config.yaml
num_hidden_layers: 14
hidden_size: 192
n_experts: 48
experts_per_token: 4
d_expert: 64
d_shared_expert: 64
hidden_act: "squared_reglu"
moe_layers: [1, 2, 3, 4, 5, 6, 7, 8, 9, 10, 11, 12, 13]
router_score: "softmax"
normalize_top_k: false
routed_scale: 1.0
balance_loss: 0.000196
balance_bias: true
router_logit_norm: 1.5
init_std_router: 0.00971
lr_router: 0.00113
vocab_size: 8192
norm: "rmsnorm"
norm_eps: 1e-06
tie_word_embeddings: "early"
optimizer: "soap_variant"
learning_rate: 0.00875
beta1: 0.95
beta2: 0.99
max_grad_norm: 1.0
batch_tokens: [65536, 131072, 262144]
max_seq_len: 1024
train_tokens: 490300000
max_steps: 3212
dataset: "wikipedia_en"
Below are experts of layer 4 (counted from 0) of a mixture-of-experts language model. Rows are named router (the router's row for the expert), gate (a neuron's input weights, with its number), up (a neuron's input weights, with its number), down (a neuron's output weights, with its number) and show model dimensions 96-191. Each number is 128 + 32 x the weight over its row's rms, rounded and kept within 0 to 255. Numbers have three digits each.
Before each expert's rows: a language model's description of what the expert responds to; "gets" lists some tokens that make up at least twice as much of what it gets as of all text. This comes from a sample of Wikipedia text that the model never trained on. Tokens count by the router's weight.

# expert 16
Description: Auxiliaries and verb forms in prose, such as was, were, been, had, and past-tense or participle endings like -ed in brushed, tracked.
gets: "ed", " was", " is", "ing", " were", " had"
router:127154101089102168091146106187148131110102111159153172140172106059156124163136091135107138201189157135090084072103127100138065078156131163080149142120135119115098096057063132137115137097073138177102181091169061123112102108166175112052147093104149171188085096057126132126181154151130151100
gate1:103114112089103100177069136074136121184134157195138152115058168151160129063161148122089102137183158107123136152132127125110139126098169135132143163195135077098206152155134127123144129149179068139103166132136130079112175089151162069069121142130147121193113149085170113117177105156101155109
up1:108106108069097050171048140063120091191135146186145148125066176141141116043147116135101146121191140125161147137129116113134139130108141132117150173162149113112180129136147118134171116160157099141129158121160144070121169099130141081075100139142149084207110142066197083103123129162085173130
down1:140089082069100095133124113124158150122100137148098119145159142147192104148081118127147086136085079136113097117100083096180167131128158109085166097084070115142175150133186141193116135134164103136124113093169061084129185119080108131162126153134121122199141149081165104142130136120124137144
gate2:109110108113118134156168143196160193099097148073111150158141149138161125201086124185162216153084111139132099123100118081099124133144168126082116127098121104099175151131118134112103105092097170192131134149144117139125058081125079143111179142113196148171114109123053118137115134152132093137
up2:094116099125124139163158120185178187103113145084099147149142144128145139192080119164167195145086105136141087111102109089110106145145161142097103124107128135111161146137117130094106099093117167185116130144132112145131071084137091134110172153089171159170110131108044130140110146150114107130
down2:179092076118123147104134151157146139087111137180032146127157121143126158153127163022066110067144053113131135080132087188100185151180109111157069095139070150182106108086146176144116120118155167206143103163131158161076094097127095125156142129148162066115122125181097100111087148165134133114
gate3:121064120116046133139154131103110119117093149138159087134083183130093131187126133076152143115111175141131084125150129151135115101213164131158112107152116167112176123085084161156045155100131112151102123139102051184172133083104168159100126140144088086131125086145105083136148171154132050107
up3:107058138105100104125171125094154119126050111120145127130100176158135133162147167083141169127131178166094152123137092129175155111205157111196096108161116147130127100094103169100099137144114111166093150162123055198160150081124122158093108097124054114124139099192137060143143129150123060107
down3:116094117128130107162115138096068135178092160148131203123126138104143181073134126128110070119123099094109103135139130132124140132206177133153150128144099130133168130107067143149146094111142085164125122127144131165060083115157102145120153109086171142183163114194095127164184153132105129088
gate4:091094114081129085075145099113090104103121124152071128125093134150090114152070176081131147218123123127104097083087107134098112075123064178112114130109100186103120133066144087143084122167148138166143113133126131148155109053149072091124163145071161098177116161124153075103102116158091090118
up4:159147142213115159173123160137164179161143135097170147141164135119156148097181091146142121049130119133162136152167130142148142169140175102147134130143151076118107131185095182112173118089088113080101145134110123104098127189114164184124113100194096161077151123141124157144165134109172161105
down4:140123163127074144138062127131121125139118095136158171164084124137087085065158151085155118076128175205195122116085101138164189173095114168162128090162160145203132095147137160099163148161120145158113064143120138139155195090176109081116145134135093142037123108115127143200100144132126094111
gate5:166111162141129138079144109174168170072123133076154103110091086144102169164095075130105152141141071134128129133151088174139195085155102113102173166136098142055162111210088173138105109090150148114176159113129133108053095127146093122111142148145124129168143133122132104094191110188143137158
up5:096146120123137121191107149089085104178123125176103162135177166110159096093183179126155097111122176122129110125103167093105053177096145158164074085123176126188082149033173096113145148161120101150089109140130135129207158127126166142136118127119136122098130122138128167162070139080126151095
down5:160166070127135157112088155151155118126131115157069102066144077197112123115168139083129094109144141138046065137119119167169091082187130112119058113184100157078158101124151098142087087130093107172133138127155091108158106125162107155101106160094159152146123179170185182101104132153092166128
gate6:137124120149078135101150143151152064087070153093111150179152099084195169131123126091137126159171114161115079129097121152063065078173135157130119104127145118106072097046121185132135124130115173127100129148152124147135175145077130167116116108116130154092135117155140135128138094098171119130
up6:132119121145107114079134149150161100093092142123158209191162125076190170141117123069143146149176096159117082096085119169078081096169163156127081107154162115082109120070113160170158109113115165114119117135153138130110153138118117174119115104090117154117155114120143164118126102081152098137
down6:036109110135133090140169093128115122140120128102181134140086120111147129151116099161114120106092108087155166175131067135089092114118143121205140138042144113155155191099116053083181142103121134079185146152115188170154157104143203117159099125137137187128136105128191139141089098099108139131
gate7:117126084144121141090109133135121111128132115123145103194138105089139086065080103127135132195100131098124139129086099132143119102126137192127063098150125132185135153148155115145182096181148090167035177130154187101135115128131144130117125120111152097125140138166143112144142200130122133101
up7:137119151114130130154165132109123150129140136128110153069114154164110162169173145135120141076164128137144095109168148121120130145135121079147208161104136140081140106108098142112096170085103169086250081124110063158128156122127102130133130142136109153131119112094125133132105079131144112158
down7:136112091110136132116140137124093124100097127128109164149047124144153044142131136146142160111142150064107141111086145136167121075167104157188084125162059172122201168147165084054145086105129170136100152122160119122148118099094146070116176187180141172142126189044165110078153148101116136133
gate8:172094145112151171117119136160155127162049080145133109180128060101161131125099129105084168150143150123156164124156064103191101159125141154123129134146097151120064076120108113110151142134090125083097119141173162178104089086161183110083119062128135126138108088105148086183143162150156129117
up8:186118167134131151127103125139154131189062075159152141197130096102132168102098133109114154134113130119164128117139086072171105162140132142159138120146090142125102060099125122131169145151066128067114129123189152131091081094159192119097079068115159151115114094083125070169170182130184120141
down8:115074123105111160045185071148166119148119118140132152108108113155102102200206154075129097122170134145110134175150137136104122106080123118126157084096125140131085108083123132090142125155162134114111150096118128155125058125150132124122056161158059063131143130158172173081112124087160124113
gate9:105133076166117151132149136092105142114067135098122088117120132110099114098062155086145069158129155087097108098122116153180126113144057175133139173079210117161096088149125146149066093154078128182126147076110121137178130099151140170109120137065133123095159133127161119118156145077162087146
up9:169106158065141086124098146161159068117166090135153143146135138147149136154210112169096175132153092145151139154134127105105081113098174088147134090174060130133154149117130148111190152123195120083104092195119122134113159166119122065158116137179138137150103118127116138127101136119091164108
down9:108107152124183141097132137144128110125148080108129166121081112144086168045105149111188148109121107142154160143185146102091147124123141142151131124175129167111141118098088154049087129130141152082084131175144096093101103060122105154150109156106182149122137184076115107145170128166082158116
gate10:148108125123124199111082098120060187132107083133160146061120148142120117163155084163125094099138128070173100111119120144106086072111105086145148097157161176111128086167146131152149120135045168111153212144176090122121132116146141132173131155176117098102150091110099118116164162132093098159
up10:115137145144147045137155189127187085124161184137118091192136102118122159094130208087130173162112135178094147167139135118174163186138142160095099128116087102133141162084113153106075118127211069127113047104093152156140137129092143137111159111069140141147092176144155146154089098140183165107
down10:084101101080188163129165143113128145134052154080160132085126116139097072136141067149116117149116109138097099104118153085101175151149089115119078118126144161106024163120124152104126186174164132051122102078170064182120177107167090130140152125100188123129131084118117125128160119089099182140
gate11:128185106104147149145092108109098138162084215164105161117079102120108148152102083097113088118105111188110079173151158132140157119081112147175211150128171161115116116135124070103103080124108168119106167151094127149168091129120108109068056132115078122088205139121134080159148179136148083129
up11:121081159129114097121153126143153114100191064117152105140184153145168084103164180160129150137145125050141170091102121125131087137160159098078038074130100107132132143115142171154151172152153088148130086109147145118078157127131138163173206124150180121159064115128121178102112076128108172121
down11:153144133106161123096137122157074155115028134141138125203094107107112166171162117106158080172133161142114127095166155110103109122112088094136117088125110107133166113114111065121113158183127135133141134137210195130174157141149169088168122139179106085141144156190085132140123143095095113132
gate12:162134105119105159128110111139140205154144137088101211157124073111120112109135118107105120113135134138084169129140101132170129126085100128113160074105147109144176164119136133077144177145146137144122137128128141110151079150162134174124172144206115119148118116078183080093147172110127141144
up12:088105132159177128135144160094112060102109106183149068104110195152107135174145131159168162129107105140151056151106142115087114126144141141108111183154116151120111074170097146150122074126105132115131150150122113154099178122097109103119115113081137082083139166178123172158096108119121157099
down12:075110168154064068094191148035180159157161143212107153095155085133153112141125140171106147081102080129118119181143067180098144091131085125115163128116128129130128107119113172121145140175160149099214151138182144155133132126116065140139074169147140126168116116146127135133106143122130127079
gate13:136070125110104140145115113148172189108064141040166079113111187119124120153093114099187117143161136133059080137152137125082130126099131183078200073113123120099113112109176131144109087152115066118176110141144087130191116119104099151090170153180116158101152124131101146081138148161094116151
up13:118176123152145108120135132103113083138194123193077178134144051137122128102152158153073145098096119149214192112116114131171119119152109093156060163161134143185134136148094122114175165110140186147078146101112174120082153145147149111147100112078159085165103133132128107168109125097148139096
down13:099134104174210127103125126130158113183129025135157163081157136091131123128124121084073105155136124150149125141070165189152102123127085133115098133112142106085199127120110136128082168119096140137161068099065130140086117145141103112127165161120127099173157102103080169151101131160192150081
gate14:091237127158126120128137172125103142129113108091153142166147078108148104136122137141088174151152163062169223056085121083130108137119118212117135168151101147122169125139135107141163111102129137180113140166108146176095134166093209170108195097127154150091098088105112141103147131144134091090
up14:163017123105119132124121091134141118122144153173108118076097177167118144130127133113177080122111091193103051200152150174118151109135139058140114079099141119145086144105133140119092147156147121101127128116141104097161127088163047082161069138122089112154154165160126131151098122130128173165
down14:111156159168136112180147174111095163141139123153139150112133145144120149152164159095045148139114077151101108128116188117107057086159150124115098097065131128185167166167139081082171117137162121032089098156137177116173095150140106141116128106105115101127191161073078106152109146084140115124
gate15:096135173145081102148103103101123167109109166141185100136134129130211109140161127194154171106069094184105134152152177142133152106116103216162151151160143071140127138155110089153077157123158084095121144120139067154158055099157121165138141135148118157126122156111162118137127135116137107157
up15:139092174109058136179133131076161133095047175175185100169127098144221076111178098162180132080063089204118102137164136178126110105089104210156177107152129104169142133148104095144094171076132074143155104167133096107149110097169125121110116168149142116161141133126119141113134175115101124147
down15:175122151141156109148122203148135073157124113079209130174133074073137128119128122089106119105100130149120126081137198095113178143124149133134169086160113184083132144090105150162094179122152176151112096174108131171106102103185160162068146107140117128135138118139104070092110089142165103145
gate16:122138173171115117146157116070121152123223146175088175083144168059099105115089091112155189153149056139140140130082157136094148177130071123102119128136157125102133080102108132117097148100123213102099157173080078094126114123122166058163159105138148138169152067118132162103136157143172111129
up16:133137172179109147140162128056119128134204147168083168095153177054084108116093084092147179152149063138138154140094136113087162180140075120110117147138153113096121060103109139128079143133117214114103174152081069106136125131119153057171151122116135141167147082134121147110141174146160126121
down16:125133107122138099066132146107132125127078078190096152133123140122140065132076128084094096172144154159159134094140120134140143077103170111155079125105144201114143120182107112092080189105130155082127135135159128097144209141047126154128081135115152081107109136113137126135135128086118095139
gate17:146109138111155101161212101132136175130167143129189161162162103131143127230099146156144142155107095128121137150087118077121130130121142140128185079127164110148132064116082123065130094116124098137091098122124186156083129144088161126105227110104188118171140139105089116104126183115107143131
up17:106140126066154120159216070127114158139148175103166146172171097144176146196113151183137188147093108124102127144103115047126109159122157124125157092120161130153126071102077107066136093140111129156094093095111167132078128153110154124124173108108186178172107148109091083126135172126107140160
down17:104099132099127111115121108078180102155156152077096170150123092193097122150169148122143121157167114087143141097107132092125154108126112176108171099095110103130094083189127112136125121178074127122045134141146133095156149134161138150126157138149120179139114135103149089113097136150131095088
gate18:131092132074144135132104144173099150120196089172225189102123120059145144091076115134115097143040145106180047143172149147128113162109086120126155054111134121148134117133096141155102149112064149095091133116144118157155148092114104112170162077144109167172100121100127168162126151103176132102
up18:162075124069123144141095133142103158118190089165218166099125129065150138105079093129104098153039141082179056130168147125140093138100095120114157068116131124130143131154097141145108151130070162102080133140138126154151130087118116122161163070135115181179108139114120148166132137109191130092
down18:146157130170139129062084075143161050133111112103127078105102173116160139161086142129088136088172133134140148148146143074153135117121157183086153156104115103074171138155187171163128114147124187087154162118102074085154104078105146118136125135069096181144123125065048101101179099125071120137
gate19:102146129162107103171139165109095123134069147094108103143181172096091132088168077041117079111129154139121130119136121152157133089155097119119101109088177123162105104146184095126145119200102163115183133136153116194112191186131119139142190159175128128067108137145141109125140207058154160115
up19:098153124170108085198144190119113121124059152114121124123199159089081131108164090046120099111125136144107152115149125153133119088179109114092102113082190111158106109148186109144145138200092163113152120107153120185111173185120122150137202163199135135088106115145149107138133198075158179106
down19:093132147123158135118093162115098076114063181127178104100164140131122128174132114152082145162155107108065152144126161155159117129134085131098121129096161131166092114083162162102138144213118080135178142078157155157138175142138125142105099119180120155127138090155128128187095141099165222179
gate20:126083145152154127136188139162177153127077116132084128168161171079068182191090147114124141148181131138127129123082115121147160088186137152110154128130091126166129120123167142174117101120125099116125107154124150105095161141139077126150170138017148133096179097188093157089135201142158136157
up20:141172121102112137117064114078077097150178158128170133084113071162191083078155105147138103101075130108143138127169140125089120162080110102145093146116162136110113144132122096068143166127124178150128149091148110156163104108121178135105106120225094139162086164069174135176110071124121118106
down20:181129121117119091086169128099098108101219153027125171144184121135107146086141118105114137115100148157122131129135110127124097130048112110161116116149108168130113113182109117134147104174117074086067174128070158153178136134149135140162156117181140093103150151189165119131113155137147168088
gate21:101132187152146134115099112104050090153195123093131101099097135132157106208101171175074133109073131114111135129084136096165113100111111088158129072094115149111164106141091143061092115140193111102139097120086124148175126125162111138130127147176118125108130089114124096141152173089157185114
up21:175127081105123118152178138111225193105068126183116125137149148118095137044154099083203136141179134123150114128170106168107113143123134150140137185169146097145086158106160121151149110092085126140102148142158119099062130146113158120117137092073112133164114164141144144135103123181100091136
down21:179090135107115169164143141108141136106107089100111113123099139110145128180125099121144120131118175168151135120130138148139133179156153130104161168094143107140082175102118117108132090164139124175193155128122150133129096124128138115100106181151189098149141079098153110153091097055116097171
gate22:125120043133074166064106153158151075149109143091136145115125130086146141150128113160147112123170106149114113138189115197084060129089092114203150119164112199135149102071098140100171139101138099168163116051132140145118168149172151161109141130089163140082105118160115191118139070209131050114
up22:131124072137072146088126174177142092152094139093137159110120140084165140159126104175123106102143108137114109136199116189102065115091086124186150152142121184116151140103084140089182133113129089161170126051139145141101153161155164177123154137081151131088108139148128184123109087208127092102
down22:141110115091161133121174180142131122188125135166110120117126106107165138162193160146086107144140186134139095135192170202163114109144131130122103118123130142153143079143139116100119136131156124165120150120099085153109145148156137110120129134159127136113119163136122113077143107145084194046
gate23:104062115206115181099043134082185129150118086129142127090150100151124114115101146097164179092130175131127164079106159132138103106127094147137125104128089175087153087116148150134096105177122150144106113134150142102200124135152081106086160072085162186109122122105124106100117123092174131143
up23:114070124193120188100045118069168126151120083127134134093153076151125126102100160092155157110138173127131162077109180138131088090121089146103135103154094158095153116144146135131091115141120135124103090147132144096198120153151064104068146081084131206110127123104146120127108130107180139141
down23:114148114044114111116147147098093091157154151108170098099185173127128109096117149142144102085109155112168113111147152164129169103169133106129115143160101097109110142161095161127033157137189100161178130163159134113151164076175135112152117151138116146104151119078155164180072105145187139177
gate24:062200132167160139089082111151105102129087157110097088110137173124136157104191093110162121190115123102211101127154155097125145172157108129118142152083163132187103135055086132076131149143093127134130174086150067099108185163105179115134112172155056106182128125164132106137134114144080112114
up24:072180115170146130058089100174152127085071159138094109125123148126128112117159088118158143178142128143199093118158161124145152165162091099101162177091104151152115096068070113086121147102114150142122181103121081130110168140114190123104103155118046102154133082177133108120113107150069130096
down24:024162141167116162156124134107075105133132103124129069108097100103139139046113058122117128094145060183127140126137107121122108166213142066147162116142105100141131169134126109110105151125167145167036155125127097140124088199172088130118173153131129181141134118134115133128175117100138130099
gate25:072158107094115081129143157150126113038142092094116135135095148094101143125120128123137111096146113102128115111086132095133102126161132140164124145081130104133141096095142113155142149131050090080096079165139158062145079170147134066107104109146111128193114050053104122120087132126183124128
up25:178135139146168160137113110053098143196117174133133115114196151175112092131098106121129139114108108146142140136116108124104133124139166114080158134137154142116122141147150169129148126161184186198148171130123126156119155099080145189161106119121139149047144183133142114139145113165110104099
down25:096165174119131106132111144130173121145111194148113077109137119096200148132145113132115131106142175126156186101140235112122108094088113153080154090134118146133099188134031098145140130084119161197118150171085129130095127124102173166142105044157117097102108175114123116128074128138172055106
gate26:145155117095119088069077102105089107142150135154141107082167061099202147170074091127080165089112108112142127179115146068128097186109082165122128142128102131157096157114114137052167148106095148116149195093184133127172153123126141119164179072111112162151155111140124165151108164105064107139
up26:112137130087096093081091099120103081139173157121149124106178053094193127187085097127100168081102126120135117180122141073098084187113089148121131155099111125145104143113105133092160142116092137130151184100183129142150137121133143110157171062115100147125135129138129154153126172096071098137
down26:094106143084153100139151128116071101097113105091077145092104149075145183094083129098099110096089115152155147144144091096048165086121130115047163058105090153097129158155139140114171118099103155187118120167121094072175117158160131112153159107127140145095110120183155081069074158122103110160
gate27:160129106151120078102115115079105157087082166170149173139117125099106111148142163193150096146102137089099125124150073124127118082112148164203145056129132154166073124104080149114125107047148062110141119194087128125164095124186136068121131052098094113090122120092191173165121136120167126102
up27:096136148120124171164132146172152122159173095094083122102159135140134171107113096076116142109136118150155136132121187120140132181129100109048107199131126068077166124142171112141112143216139193132114144085164125106097144144070123179120108202168151132145150148149069079096132114134076129161
down27:117108096163140150120140096084149079138181130102171170150157119098083123111118084119145134149152201125225143116132130130114180121140157152141150169091148156161165130072175094148114138111084124207151165130124129158111078099092073086136142139143155128093129055089152113157155184142178134133
gate28:155117155174107158170179078140111125187143164102063112135206126143143126081084114110132113114176139140077204095104132130171091076141065146119120107169158140156069080133156108189131139138086094140160107108133118134107149081139139197130138101171128172129188130143115149143104076159141104131
up28:168119156165106167154175079132127130182127159091060129127193115159144115078106104101137100124174157146097200088100126133175095070125074143115107108163161145145084079137172117181124146147082111143164097102146126136111154082122145177118118096164143169128197128165107141151122075150140118131
down28:148147139149127125041114116132069130109165169120110086095120110133090126102075114165153124080095157120139185087179085169109155131110157115077150130098131130136100083145102123141207108131149083092171081183182113179149083112110141133066142110208135131109080126164117118117081180111163111132
gate29:101080178094117122158175128176145170114135128180111097137171112149139114125105155113093128111157126188136155107157045142144152092111120122081120083109186099125165166068093095157136103108080124100141177100139135170089075108172071139090130105133160133134135094096175157081141094131111149115
up29:144179093155135142115080150099118089135139142092118149099108113107137137101158090142177116146110111078128095152115185112116092155129154108181131151097039153113099064157169153088107144151174117144118061124109132085142190155099187105186112154113108121136126179159065097171124171125134123159
down29:093103129120142149156164112136130108082124136199161141171126141106159214041164117149115113150098178130110154110164146162149111102132137138177106088157168120101104140150142050159110119162142098144156137188164143130148118165076162102097125094151087121191145132160127154112158126106139154095
gate30:109170151153097134096161163163188154132109131137121140125175138129132131155129089078073125066149078143102105136140151178103083141074067123099106159182143130078190119191087084170121152150130169164084198149139089090131100164133120109121136183111136149125159110126143092152199123108136107120
up30:160074091106173119182097103086072096134150122119134123128097132120110128108132160160198144196105165104156129121109107066148173112177174148167140104074112133185065139060172173074128112117106091084154066106136170153138156091103140168133123077138130115126112161139106159113072150155127147137
down30:113111114154121087104090148135108150130080095117054096121135123137110152144151161083147184104093111110121103140096133138131124142135121131128144140115148052161090186084095122191138086149109092185197152156156150054052153177127210152131168120143232185096112129125184078129152139115102121176
gate31:098111147144087183107039134163103028076145078122106143089117126150199159135157142119103162145160081141128091108157154096164121123123152138148145084115088079170130110173046155105120085104118109112078132162184115104171086132137138125128091155064110127130092156102173140143082101147085135140
up31:150139122119162080157208116080134223182115163137174122159129134092069082104110094136161100112084176123130170138096101169091136138121108121098103171130158167100123150103211103141142173162154155134176134080067137155082173128115126144125175100184152128118171107167065106130167149128160123130
down31:139095103100108098069139129100125103106142128145127093094158136106175080156115100090139093108130127161162113144141076099173184180080064173126110104141147148156151125128183086085172132074127080168098138124040083179175041141094186131152147085084110079110156121109086153078146111112143178090
gate32:103125144172120151141148105137102069158185192133149140172125112095194193160158133109075116199134101161153102145084122107123164104129122125120187118108109087096169106078160071104141100120103088122082102082112084106156101160193139095091136143113185192130126094061156152101159090104152133071
up32:096126143110167189073155142100070098153121134154094122168134104138175114144133143102132103142141092124154186117152126126104110108170164144130166210102150152096138175107172097204164122162148150134137122149130106176098160065105097113140111111124174092122131101185114118163139055131125127153
down32:171145084096132101126162166147095172062098113161106106127101119173087091113172077108139109156106137103136139123130110181160131094147139101095124145121172170149079186131186100137135103134138111113130153147113123181162159131104170127113174142136134128118132111106164180166165099194105155143
gate33:088182149116085131107158075167156089103097123144086067105152086114107187178109146131160122143116151167128049154120087142098096113115132145142183149114084180097105147115119129082154140096094147139096157107122135033127160112161103147090164117159164092170111146116123158151149101117137101083
up33:200154115176117166131136107080100078166162154115128159202142109156094146140106157117141112065179127133141163177160138087155091099110144132141180079159167119065143089126106135168138128143150072133121064148113110166131112114161145124125113084144114149099162137174090130084079142135093121120
down33:113114090151141139119081118142157139157118123054110206178133100119130158096097152183130118099102136127147166108177154057067159146161054155123080155157135133166161077102133162133066147129176129089150163126047124119161129176128141136122097098097141086122147086156190103090127148121118100104
gate34:159134096161163095146140179107166104074142145097179093109140092155163072188138111111115153168138162079114124137067155147157059094185112087126168172092180178162110124162037163139108068119101126156131135139120157103105116109105139117103118123173111160155115159092124139088147117149123066080
up34:109122174101102181105110107161090153172118123151092148125130172087094173071113157130156105101125100176139119133179118097104200172073140179154069099143090081101139138073174093119164180158170126104142122112136078148164140134150108138151138153107140113105130112149139116145111158116110179169
down34:098162131151059096126148097112120093149152136181163135140147096123086126089125084071155157129120180132137130048146195103129136125099121127138131123092118088153161060133097095200112096061196101155190102083122111146114187119186113156146091140118140115141101121103154173161144159101194090100
gate35:138152116122163126065119145122082080164140132177093107152136113097099123087139101127130103096174157128144093177137128112102134134099116104101088135077125184133057165143126159124106075197160163141167143101124075112159091104147147189142162139104145117111207146151092118106151165136077086129
up35:093116156138098128179142090130199166105120125077151149103108164141136127193131162104113149116094088102127155087121134149175138107129151134133186132169104045123192107143115124152150191070105071120101124122140187128092163144123107063119098114156114136159060143097158143131111102116158136152
down35:087152088107150098105102139146166111083109105132102126135171158116160158082075104172167150134065133193077112100143116133119145117161119183096108102112153159134205152158113098119107129153159090192156161138122142101120178099087129153158149151087093129143133139090155105158166119181115233111
gate36:103042133164185137136128137162117176143122086060160090128074150128121134140156100087156147110129135127136128133135120118129053101172162146114079168126022170130168118126115146141201150154073110157167121143124096137098131118134127091131105135124048142163126139158099093121106145194154146102
up36:092062137170205138141137126186117168146121088071168092126072166120125122148162104095160135110130146122133130122135122128131049097163144134101062158114024160117166114116108154148193157149072095160153120143121101127093121122118138099126114128133050156148127126175116089131100150207146144109
down36:102147137119128164120187145135146121166150138106132139131114121144143195097155075120122147119126134135128133163098179112066061057139153164091184115173104175158176146166123156121110148129108097153147166188144121052102128131186127147085157147110086081111128175150112120157113120126120165125
gate37:124177120124035125122099161135185146112154140152160134136097117059131076140111102113071123126157124169110091124153138104124118183157138156132162163156152137138115093110050139148140089083135119149130090072129154147143112065157118148067169116112150097165132124124140118129143157027109095162
up37:144095132151186126113184108124070101127114105099125118118151156157145169119137140168177145120092138070125155126129125158129149102100106110135099103114126131099145182113176170108107131169142137120112139164141095110112147172109105097187090153139091156073114154131090159149140099237181190081
down37:138136120160049143137148111155103164123107169050135117080160076172149078120120128088064129128091121167177121182120148102184145099115177182119164139139168162128150157134128093120122128096098188210072114173152158164193106117090155148101094148180121115132118127153094165131127145119103145099
gate38:164083145090172167133065092111124095134090124150116134096099138067143159150149093114133110188163137119055118092122150165165170102124093096076105105148132074144085134109141194103183122117136088149145095069127094168151130099131135108084143168134119175126135078147111115097052121104092103088
up38:177082128109140188130131124102115102126067134118129148132085154089091180173110129103133153130134120102066115109100147120117146154177066123084115108107122051167109121062152185112171116143153127140148102094128107161150145124095167112100163175086128180116118118148126106114047143133068084079
down38:134105120144132128138138119097129130156121175103129105115087039099137104093182197148129104153094170147186118102076137163133142134168132142124166104150165145144063125115085153155120056125112122085089158146124080097098072153144112134156180143131123156103136126124155106133110133150117194172
gate39:120088127154115081066156079151106135084143158156133098096217115095121142089140121115070175084152097066140108144099096100115145156137035163079115134118102117131124180164143156073102144181163172127142122198131103123121132176200165102157156155112129147147087130116129124172127120159136137154
up39:107093125143107087060144078153119133088154160172134085093220105083127142086140114115058187081168106068133107145108089103120135151133052153076112131108124105132136176169139146075096144190153167121133135183128106136120129177187153115150162153094118142138080146113145122173129112161140140163
down39:109086085056116131144078094120090081135166149172150114122119116132125152100050121110089120102112102162139119145128097136134150095048076076149160107125090121110111150113178114125107137092119090117143175156135125107149119069068139170156143178099193156122142130109103143139155128142148184115
gate40:137088165151090130094151121092097164180199110166143135143089138127112124118115081144133144131134138107178138082196128089157133104189126066105053141128153157198151083092075202147126112098091179110108143120101116174085154077125108180069107140110198149142152166106191109098136125106116100169
up40:129093156134106124103149153091104161165197098151125129132079146111114099129126079124142143139140132109177137069199125106156128107178114074107068122140139165202143078098066178146121115083108172107101132105117096177075141063126102193071113142102189159131152160097194102091131118103105108148
down40:123112126166125103124200151095121141128131085188087140115189203110077127136161156167177136087108141118097113182087175081129187106088107135159068173109178114171185195148147191139141075159124149125126163141103151144090158097135141134138107108073107129149167189103147138135139165081078119091
gate41:139067102122132107030158170090115161122093133095141131111144110116134120133138127161163179180148124121100117116099224100155083133200103117082200172132113148133071109171137098087105178084109079149089116121131160142108128129124119181057148095153127159117116121103111143131083162087048111090
up41:144070106109129102055144149068107148113113149098147148122141098108162130124146143144163166194144135130097115112093208099159091124185118105090207148125118157148085100154121082097105174088096070142081113123137166123109112129130119183047171089156140159115122106098105162120073161095067098078
down41:220075097076149148158126152154114183131114167217088116105121085147137145129117098122126077106092134122103133119114142125123104115103160111115055170125149133165152112118127124202151132024111129100171118111152082157089123157098159216161138146073120137143160118094190136126157129133176131133
gate42:123112157105098116117135100145194120152118152135114172147108195137063193079109172120115144109124195159095126154145090118138183179087017121103130139106095139144138077144127131110139128118139132124160115102154117140143165150167159079061171148133162146111134150193118144120143167187105124146
up42:126106158106096120124141096149180116144126157143107171144113183134087202068113163122105149119127201157104114142163092105146184169100021117107130145089114144135139081149114132105144127125145127124156124098142105164135162136163173082049165154125169142096133156187110146112150167206111130141
down42:117101119172105142158159143156135119092111141205102128065135193133126153101109161142160088128106126119100128165151117132129143158097088122117135120165165143113132093172116149136138103095106121135115123153180169177169148105069110107130167092171147166116137132167130126180085090102101198087
gate43:154131162067109166199095145177142095145151125116180103117094076129143158134157103119125151120126154165039089125111135107088034153136165144134117123091135126041099097148160197115062122062121133097155130152069100086141097134092115151195102082131105130129126111166179075087152122067122142131
up43:110158078184146122122108149191163111073085095096088164145176141188062129137109119130154143139080118088161105115104099117115181141143135147114118150153079111130170124123070149128114148168130144115124115154175171145158192155152130093116122181135145174141139166092131105110108076175158112100
down43:144122137099123153186159124102113174118125105140133122113165135121143110107146138136095122122111158083078153035127085153180103097102148137082159231125112145131166078143171102199090062095185106092081147099105141088132114124127108089158102119146132123193126076151139233098136158055128110149
gate44:143162061153181160111126152105124089089113080138149134107147186116141129165098126139160147125184149101129160080124170076040081135127156177138149103130140114145131127143083080102093144165075091231123094126164113141154153145085150110186124077131129123141140159146152130177125173080079176161
up44:151098164116095115166132105087153128173142156107121107129130090134137122099135142138098109166106153140115107176155080151202139104153133089091120129127096119122125127115138166145167104107196158004129146114066160153146122111185091131101146183135148120105142088124106149057129079174178058110
down44:102135133126164123165105163105114184106179100125108065143183124096106175172145120145146131138130071107110101120106110167115155121102143095104154106093148084115069141100103097105136181145140118148127117128084126172176153025203082169046172113108170148086101119098104072092153131119122089156
gate45:118052062102109107134113142132134117145149123076087123132111138126213176105080099101118114188153170117151110079079102192095119132118065159149136140170169141090131122128125123121088111106112060142123121065123126165045113085154146146124186106131152143161133133069101173129200112122139093188
up45:114071082099111130122108145126167124137135092047078111137110144107231198106088091127120115155166173103147112059100108188123103132112073157114115131184154164093126120145118100138103111109103085141142110073128081170026091102142137162114184078133172156170115127089105145125184101135114095169
down45:134172154104172128126078128065134146132150127178121092085168135181116139118147179093128088095092089139149169137085123123089145102172138180114128139073161134117079102107155109012198142161159109069141110097124108103115131116168160132132115154135202135059109131122125097142120113111164149168
gate46:137073102165089172156091084106094117109103134162114166173192123121147110066110091069117209071128231113106116121110122154162127128142149158124150096161117097092165140168113105091163134176137131142147149117123085133119122093157156097047139120123148138139051125171121121136076144142115098140
up46:159119133107212123091132136179157114140109115100139109107131135152109176150127165086118038149129081097154104103135122141135122159083077088112100171117151150153106068088156160161082116111140119109086156140116141121114117155130059091183141121151142121146165073116182149113155115134178134130
down46:120077200116190147121094121121089059127056165085109120161110122147157162147103175170147071152137111150117177138090128155057099092073152130090108143127103148087163153126123126113097118075127095113082107108123092109155140133145098182132134125135099125137169163121150156120151194112130123119